From a checkpoint of a small mixture-of-experts model trained on Wikipedia.
Size: 8 layers, vocabulary 32000, 55.5M parameters.
Experts: 144 SwiGLU neurons an expert, 2 picks a token, a softmax router.
Training: a variant of Adam for the experts, 840M tokens, 6410 steps.
Below are experts of layer 4 (counted from 0) of a mixture-of-experts language model. Rows are named router (the router's row for the expert), gate (a neuron's input weights, with its number), up (a neuron's input weights, with its number), down (a neuron's output weights, with its number) and show model dimensions 0-191. Each number is 128 + 32 x the weight over its row's rms, rounded and kept within 0 to 255. Numbers have three digits each.
Before each expert's rows: a language model's description of what the expert responds to; "comes before" lists some tokens at least twice as common just after its tokens as in all text. This comes from a sample of Wikipedia text that the model never trained on. Tokens count by the router's weight.

# expert 52
It responds to: Numbers and numerals. Standalone numbers and Roman numerals in references, scores, rounds and addresses, e.g. Parts 1, 4th Round, III, Boulevard.
comes before: " |", "'", "th", "st", ")", ":"
router:120088103119121090104074163087128138159096155108125151087172117115077086106089114152075161093155193169121133082224068115171154130148139123136076110093074077178191138072156160114128129157105122143166184116111118125169170153142132178134158138118103089082155134110116059146080127163162124126115158139166137132063154124146106120062172062162107152158104104132145079140142178081109149144165120166091167104123136126138148116108156070133160094104174094081141135140131087093067128101092155170104139160123103093110116100122138153152110132155122158135111112091157145090073168144213110160
gate1:157120171153175073182140177170129108110085148022137082176093158162148149121122079121140165142171134139101112125123170176156118136144115143109169116144187175094130172069189152127150175153065180104134181163150183110136143126127135145121101108058171118120112158076172118094243065110093101068097096125124128099109153130114128122108144127137119142072138176104137133129167137095103195119164163149130128163135137100115106084110126179141115117155127144122118155183126107148162149163127141076132116147139152142118099162144127165097163122121166116070079075073130143149149164084120101160
up1:114105144062170086105162124127094167186074135153121104113118134128186104128107110165102116116118148088101159128110099162108127145103169157185104076108052106154105123157120069149130078125108083115150083067182111095134173172076077156142152139140102152124160080124119105124062134175141237127144171115101138087122180101090181056114143144135121063148104126095119131110137150141088142126114147137090147198168136119114147124161143107140148181120120086093150136126101133089087124134195085158131143113089144139155135081162114108137091169084094140136134132225098125121136110180111080092
down1:111202113154100067144153102138145097181128102150105107118118119154113125146141094135168171142164117152123102102094164077142108133166078110128057160092125116151106114204051181127159174112148123112112090177137122073109137146129124128105091129174113215150109141142164164138165099154091151113184122106139094182073125127114163104142127081110158111077148130115101079139161162120122114065203169089158141167123136102104143152172168128179129112169117153034156131134133103116076098128160088109164140122150083137140170111165149107153186113133117115152162158121111095129077066092123097046

# expert 47
It responds to: Plural s suffix. Word-final s as plural or possessive ending, such as airports, senses, 2000s, mother's, and some mid-word s pieces.
comes before: ",", ".", " and", " of", " are", ")"
router:046064154105157129127141167189148107132095156218146106118129053154115137128104184160120096129142107112134140100196100158112137064133097126118148142095174121050154122108131140099137137150157159164119181166131177081076145152176120148132167115140235102125109081131175149155090100136110116115124123131161150084135171135123115078079092133066091132132148135145152118154141095131092137115159074150181056119143169108166128149134100195150144104021184109132123178125134198158148155126118158132108125138115149123110183107153127098129135130088111115090122153153120158108148157152125137156
gate0:137135105106131122093151154149116169109176122090124041059119140128122128112127094158106118130115117121089115199141135085092135133051128120086110153123112139144132093133164182107154118120117125098086107152163068173114197107109140130133200143101102148191176099054161130127106130061159110081172132100104082136135104076114117139127129123146126082092129123093109252104141128121102192138135094066136099204151082182135181134140140135098178093108156109125161155151131058094097109132085103157101106158158130157167085120142142149180157131140124091168163122144127106165132147172120161158
up0:154126123188149125090144111145122167096169090150122107118093131118084138136149194149114128156159154139119104100144113088070110128158105186048126188128143119125118159123151224137125089197152113184067132168188174135101143168147121098164125107094116174172128107076122158111145149113132135142078078167151115138169103082165136157136131083121167148131127127123094175068143088075136134126090060096127129110111090075142189131127138159116114095138137157209124144129153107120094099153112139091141162140156127155147155038144095145124134125177148123149161088166116183092131168217090091145
down0:125164113136091151112172129119061192111119120171141160159097082131107114146176161123148067110075135144135158094079134069138161151138149204126110130150104107080121137077107127112120104154226150134123162137127126122139038106169078105125134147175148142125113121108174157126104147161116137176127145164198143137090149119123114108071123116157169128115135044138118132142181131063121123108095055064134149142105125074117141085080065169146134077128101136104063148135184083132135097090185161145139127066151140094122188104140134133067090152165086129110144134084148145103126154115124091124

# expert 39
It responds to: Line breaks. Line breaks ending list items, headings, table rows and paragraphs, often before a dash, table pipe or section heading.
comes before: "-", "\n", "|", " ", "    ", "2."
router:139137092141087069199108120118145150087119150085160081141150191131132108167132112141128104148135144143106138124088180170171121170132130106127058110112124100168150146102118129139075098157164133093184090060164111168142136126116110154147116121106205132095046097095080118087105066103121148118146168100107132126086138107078147111153121197169072151108168168129159063141122154112140149120175174122143138150064106142157147102159162116111199124171119131170169050129133082101148124119134159086048176184111165114113080113173122150153139184189124132138114118119148092145123176159146131117
gate1:112165155111138098119170151183121093121160153041118140186061118099139167137121107133102098185153078091117148117121127065111138126146183084104140110157134111101100150198167115059149148093142128117074094164109142131080150084114163050134125082127116092111140169055108137127108145115120141119115086117151090134207218177090132122132143102137199169136100127112106157103123139173114126181142102135106132094139110161113154116141073070071103137121156145129091104139084131205126127119164157158060112107150131145112064143113079141109117128121107061114129154138158121083101119161077159097
up1:158103097118110081114146132132131104068115146118131122162088112156126161134133137111183152112147113103173114172120164098118196138069111115178148155172094129123120126129127118140179097125107149088160119107038145115130118085145087138140116133147117033121112069158078099053109110051129147140118064143082151173128122061160135118148137108127066147180111093156128118077129110133133095174133183193137068118130099160051068075174103103172134101106130125117106072106046152082106139137149166138116128125109110098115081131150117061189168140145119120105111140115144111152180144132094153091
down1:151128130140102121184095105111138109111058180188149112141081134111190164156141133116100128145162133134121054148164139111174148044121080077102025138059113100151132122128136091154124185148154104083187117141086152087157110103129101116095128149144167123166121077099159069077138156084159176134128061135116139150129092103096150149139130111164073089168120106105134106088115114127156159135118165174111124113076100150077123094134137131069148153150094102161078096152179099144124130069138104132094145148099112157136127081105174056111115162131129083132128100090135193098142166128185134098

# expert 44
It responds to: Table row delimiters. Pipe characters and line breaks that open or close rows in markdown tables of sports, election and gene data.
comes before: "|", " ", "|---|---|", "---|---|---|---|", "|---|---|---|", " Total"
router:128101146152084131182189055137214107099160131154155120162122088082132132110189130159180095183148129140105088207117159095147139182145126132129072141171138146151168124106141159103177157112155141196055122124097110076140116097121126113133204149111143106150131138153142186110136121090144136142154110107125134127148080125103117148203105168185116130048123078097125175080117080131094138137090088118147108204100068084132148140119108163133138090135112124179074152189128085177169122130131146118099165120131144141106072143143120127077191146125115094091166126144131161143145143126077110124
gate1:154102118112152145128135143174108176115130121126062091134140075164106158158139076118122143117098141215106091144150162149147086123137142128141120030140117153107134138088180105138150107128130208119157126116108108125118031196119169080103142170150116177106093134093169057108140164173110110126165112139159160100159154154104083103151164083107116106149140171092087135150079117079180093147103139109125115124209136131117122097163149131106165121117102091120181138073130143132145088111098132134182170144159139172078071146161175108149133150141180142119066116101074141077123207132157141142
up1:124164192135145170139109150109100088093154124140125091164157142159118124158120163086142130165170190114117178133109147055072202127132053129123127135111163140155153157152110144133091106109119153131111148121108222158149164112130069173147161064079104145158162129199089155147126114092163171093101071132069095139142114046104161194116114134062152091144105163096111125110150114133155198130098114113150108118081108151145141090074094178139089162091174122105092126160132118115079166146132140121126135095088069144170104121130117166166187137086148117137116111104130135175118105161149160180
down1:115134109119133116118145088144082133125160118055169100138168150121155104147120155147139117152126112155125144107121147105126091090103058069180203108157122163182108115169121155105105110129075060144092147199126143137083124094118123128119120113129137092146146079132054146192153108101113131099138135148130111117135129050182147101149108067069104127145171133155144151111165141132124153105105125132129100145155091141145130133057124175132121138047124162156094120149126148100128188151163163121127090106077085116182168173107138107152114103142100150165128174155157000156100101180154130125

# expert 22
It responds to: Verb inflection endings. Past-tense and -ing endings and common past verbs, especially Assumed office and Preceded by in infoboxes, also began, made.
comes before: " by", " that", " the", " to", " in", " his"
router:156056147138124149112126118136147147143120179081119119077148166149157124092134119146139153117124150151104124155136120179109173071139094137118111109108177087075139133137121110122159152139149156069138158180103113163100121105109143123112102145155097202138122132175107169153115111149056168165142060105172147162147195138118114093148116140210144113122211144162100143109083078131088132127122106064204156109193176148171159124141138085197137138121089040099124093137080142107113144151075190116109199127166104132151136119104196101085122141113106152099091184134186137118138137157107137115
gate0:075115189175156185148126146155103142176110123157121140129151106117160197102103132079135121129164122112170103177073114111137119162162163136147127099121119166108184123202077147102072081101099155122145108095111171107192140143126096146107142140151135079148109114136074131118114124163178089141105120114068180152183110120172141166132100146128158101138117147113161136116099055081142087166135155104141082113063134163146106160192056111100113150117152123161159073083109128139164103161150116091106099078149111153082131205138169056134139167133174172129102123088142141063130146068162127087
up0:092137112087159090141110138097047082157107131135153134182093145117146135111176141113157119129104100164118177091178132110128151139192120172097115104090194151122097109074121110154166125147089126169139048117108101123104140123122200111146140150103134136084133133141154072062155205165122186070155164089145164096077141127189112117163098155118123117113122144156076192095164121122127152143102107142132168103155151125075125138115207145116128155127154134148099145129186090142118058125182063091175165156110150146171103165141124153065142150156098192144137114159149126122096139207120150139
down0:119111166127168187052094145124152115110156107194131128164113123140085165105153131136129149147165084141171117106157097169104117149178106147160034116107089106165130128151138119150121113139221164175129149071096193158148136151148123106170064152136124139137182078127097134129127162080148107099113098105114138108130136082052214116136102136108091128149113134146145151135184101211149099087086150134117146073182150141087089120136119149082140160106130138069144138145121093150175147100140100104131153112196154134137150124083140089143082141140156136132164060119127108162130084150205168086

# expert 6
It responds to: Digits inside numbers. Digit chunks and score ranges in the middle of numbers in tables and infoboxes, such as –19, 48, 0,000, elevations and coordinates.
comes before: " |", " m", ")", " km", "′", " million"
router:134068129165091082079146144063089182114144131088098101055123140120111141138144114111105063137111129131156132098170088091156133106085159160117120126162143116115105102167093069082105097060106106175163123189135112137091083134147156063080152146133076131132180127113025151173153125123151139090071183129096101132140156130112122144180118136179129162138101076073096163143064147093165135097113105105084112129178149183123098146092107132149120120138114177146142119144141111155101129212145125144109041098152140149099101110184124068142119079107135141146128155113096166098080120124132103100
gate1:094115133151162089128141136146113104088041144143122137141112119165095086171125185110105081115141085125135158109098159084133126117093140065108144190185167149109196136113097161136178138132135180097120120129199138099134090068086165085127156128154146144125130086150102100157129099135140167085110132095106133142073129088095171187146111109115172136106120150172116185124180110166160134091140123120149131113174141137161137106137058175144095132124110170196108118138112113167140187131084123103056118086144069076077137126134138084144145170176158165179155160204134123171190084104117170159
up1:154171111131097178138129163140122169187173120089151117111146062150162167073115115147145173148155174103101107130133139126144154167141117146097131176104147088157129126091183116111076089134122160131073162140067152145116147093148122087062080115050079127122131168113087100077168200121104133099167147150128069112154130161125133137116125148169127151179127142125110150133157078108092106144152130168124181134129068172070146188149194121115132135124148067143156094187151147057100114118106099114157143171087120160105062106099148187120160139131092109110124063100175154145069171141115100174
down1:115173151130116090151133140179131107145128154163199141146158126114100186113150132111137090115138110107152126154182130052191132134124131119102113143147207163175205072106173103122102121125111104134184113156145114107091153128081113092139144107126037126130150117120080125137140200103117073091119182111186136175176169137125159100114096145076114122086110139095104219095138065204069073107128122087074108089106171103138128146094134178147113152133164113138151091167109143130106117154151102126065112132112138083166142117164173157128142161121129067143152076084126125177135150091138130132

# expert 63
It responds to: Numbers in tables. Small numbers in tables and statistics, often between pipes or semicolons, such as 0, 3, 12, and percentage digits.
comes before: " |", ";", "th", " 0;", " /", "st"
router:093083157113094116090172117157072113140125146040094160110068090122123095110180156131112111147073088155124093155185094104162126133129089090131114114086058117171083157128137095082099168126168090132071153141135136122123130119141177099111204160120048066145134162141168107116156177129156138188151135169160107127146108145120119160067124099093133158151072071150154137108118171127104155092158152157158128133186165143104139142112136084131143107078183126143067169165150106153090143100089167168102101108099091110144140150151115180142126089102125102066160114181188176088131108156142098125
gate1:132138077226154146162119140101154085135155138190151123118097117112131099148202132164147122104148115114175084107095123153119168147165142128101095217135099115141126108124152132115197169156180103132099112115124144145082062141122095068150122108158152148068086143142094108130092092129159154113141162139103213106175175178110187086154132130175104156101111145157191150114114095158105144107095107104189176124162152151111093154078146143089170174138109109158118111091120135142120093130132147139129131154171086128126123149137133100120195182196067148157106165101071073114145063102163143137
up1:157099153150132150135133082139076118163126105130167159092131203065066135203120136120171128152136122149151138092129127126087213132112134134170133153136131082136126146122168159124171068085167098111115102122129150178112063106138085160104173089115151191108150101120088132074145172148142141180163132153180111185144059122164120140102176139100125127149107108091112111120116128192194131142110149159124148165124180176166143143090145092185124099068092166125182149120091076134179176120132153101095084108140086113106106139103042147134115085102120115095098145179125143115096149146092129192
down1:113124125143068155131142092126080079176124110167156193122140102130091112135119125099134165127150125090132136145127162103076140178115099174139113152081144197155129195165181104143138166104115092150144054148146142165091071175152078169163092106112130158151159145177183136098156139145129164159140119163113191178122057124069171230132064107156153111154109054085067079146132099196137101095123123104113108158173123101184119117122138106127157167139159169156097109162155129186131123145108101138168108107163150102122124091158135120153156141150186161123121144133086114144115153105085143099

# expert 59
It responds to: Years in tables. Four-digit years, especially starting rows of career tables, inside lifespan brackets, and after in or dates, e.g. 2012–14, 1937–2001.
comes before: " |", ",", "\n", ":", "–19", ")"
router:126190077084071087177170189131147142160125164151084160139108193121072175121114131149119131154152118100081094151108112136140103122070190144130038169157113128187148082209135107094077180077095135163131118108124076182116112158133133119170084118095115145123143130082106186130081098097144148099140159080153154178133161112088128157066104150099123104127187186112100150116067136154117144117091105139119137124069193159116126150076134129117176140194119104120155124160147099134115158129130111182153126112137100108138177124110081123115161107110102161135094117161157116112145080119165182157
gate0:083121083134127201082100156098101088088085148184123140157152130132083090088099133153158134059147153111158114111093142170077121103104142182113210141113117094083064199122137168179150123098116078142109165053129155118126146155096102129109122140101137191105102145118153076106154152130126140195168159190095185144127136163134117157115110114118107142116136133131158163186116105142151135095159136171210137090097143111110181094102184132073109167131104113108073156119069155132054106196166153136143177137160114101175159097123116115163097157183159147119126153106113153129119104141130115111
up0:115140137165093065110108072189116141154140156165117100127155151151111149122098135069137133152076155099165105157071135114142125148169152169168137163123145119134127101116067098133160133173090117092094133152100148099121139087122141096140148157079151206153073119128120158092108108183108106123145100143081086115124174056130098152168082126097121103171129196159154085161091113127096192098062115084150131114151155109162154186130064127087174083119174096169123116138125188066120111162135201122109086135113143115176185099153082127184148123156088165166158052146085148123108120122119113123
down0:147135089123136144151114105086105095127156113234154102115106104134116080115218128098115159124105152139114119135115116133141122141108171139115169129148094131160134090185121161088035101093115105151120120162143127165102131133091090139105148090106088113109151133102183099127138144105117131151107097115116138081159076180121087153167131110106162185156131116096136078170177160150154139100148141059118130073191104133102163061159179125178129203148060155090132145118053145115096137074135166104106123159163121121170081095163142122143160205159207135111103169125134132174128146182132141091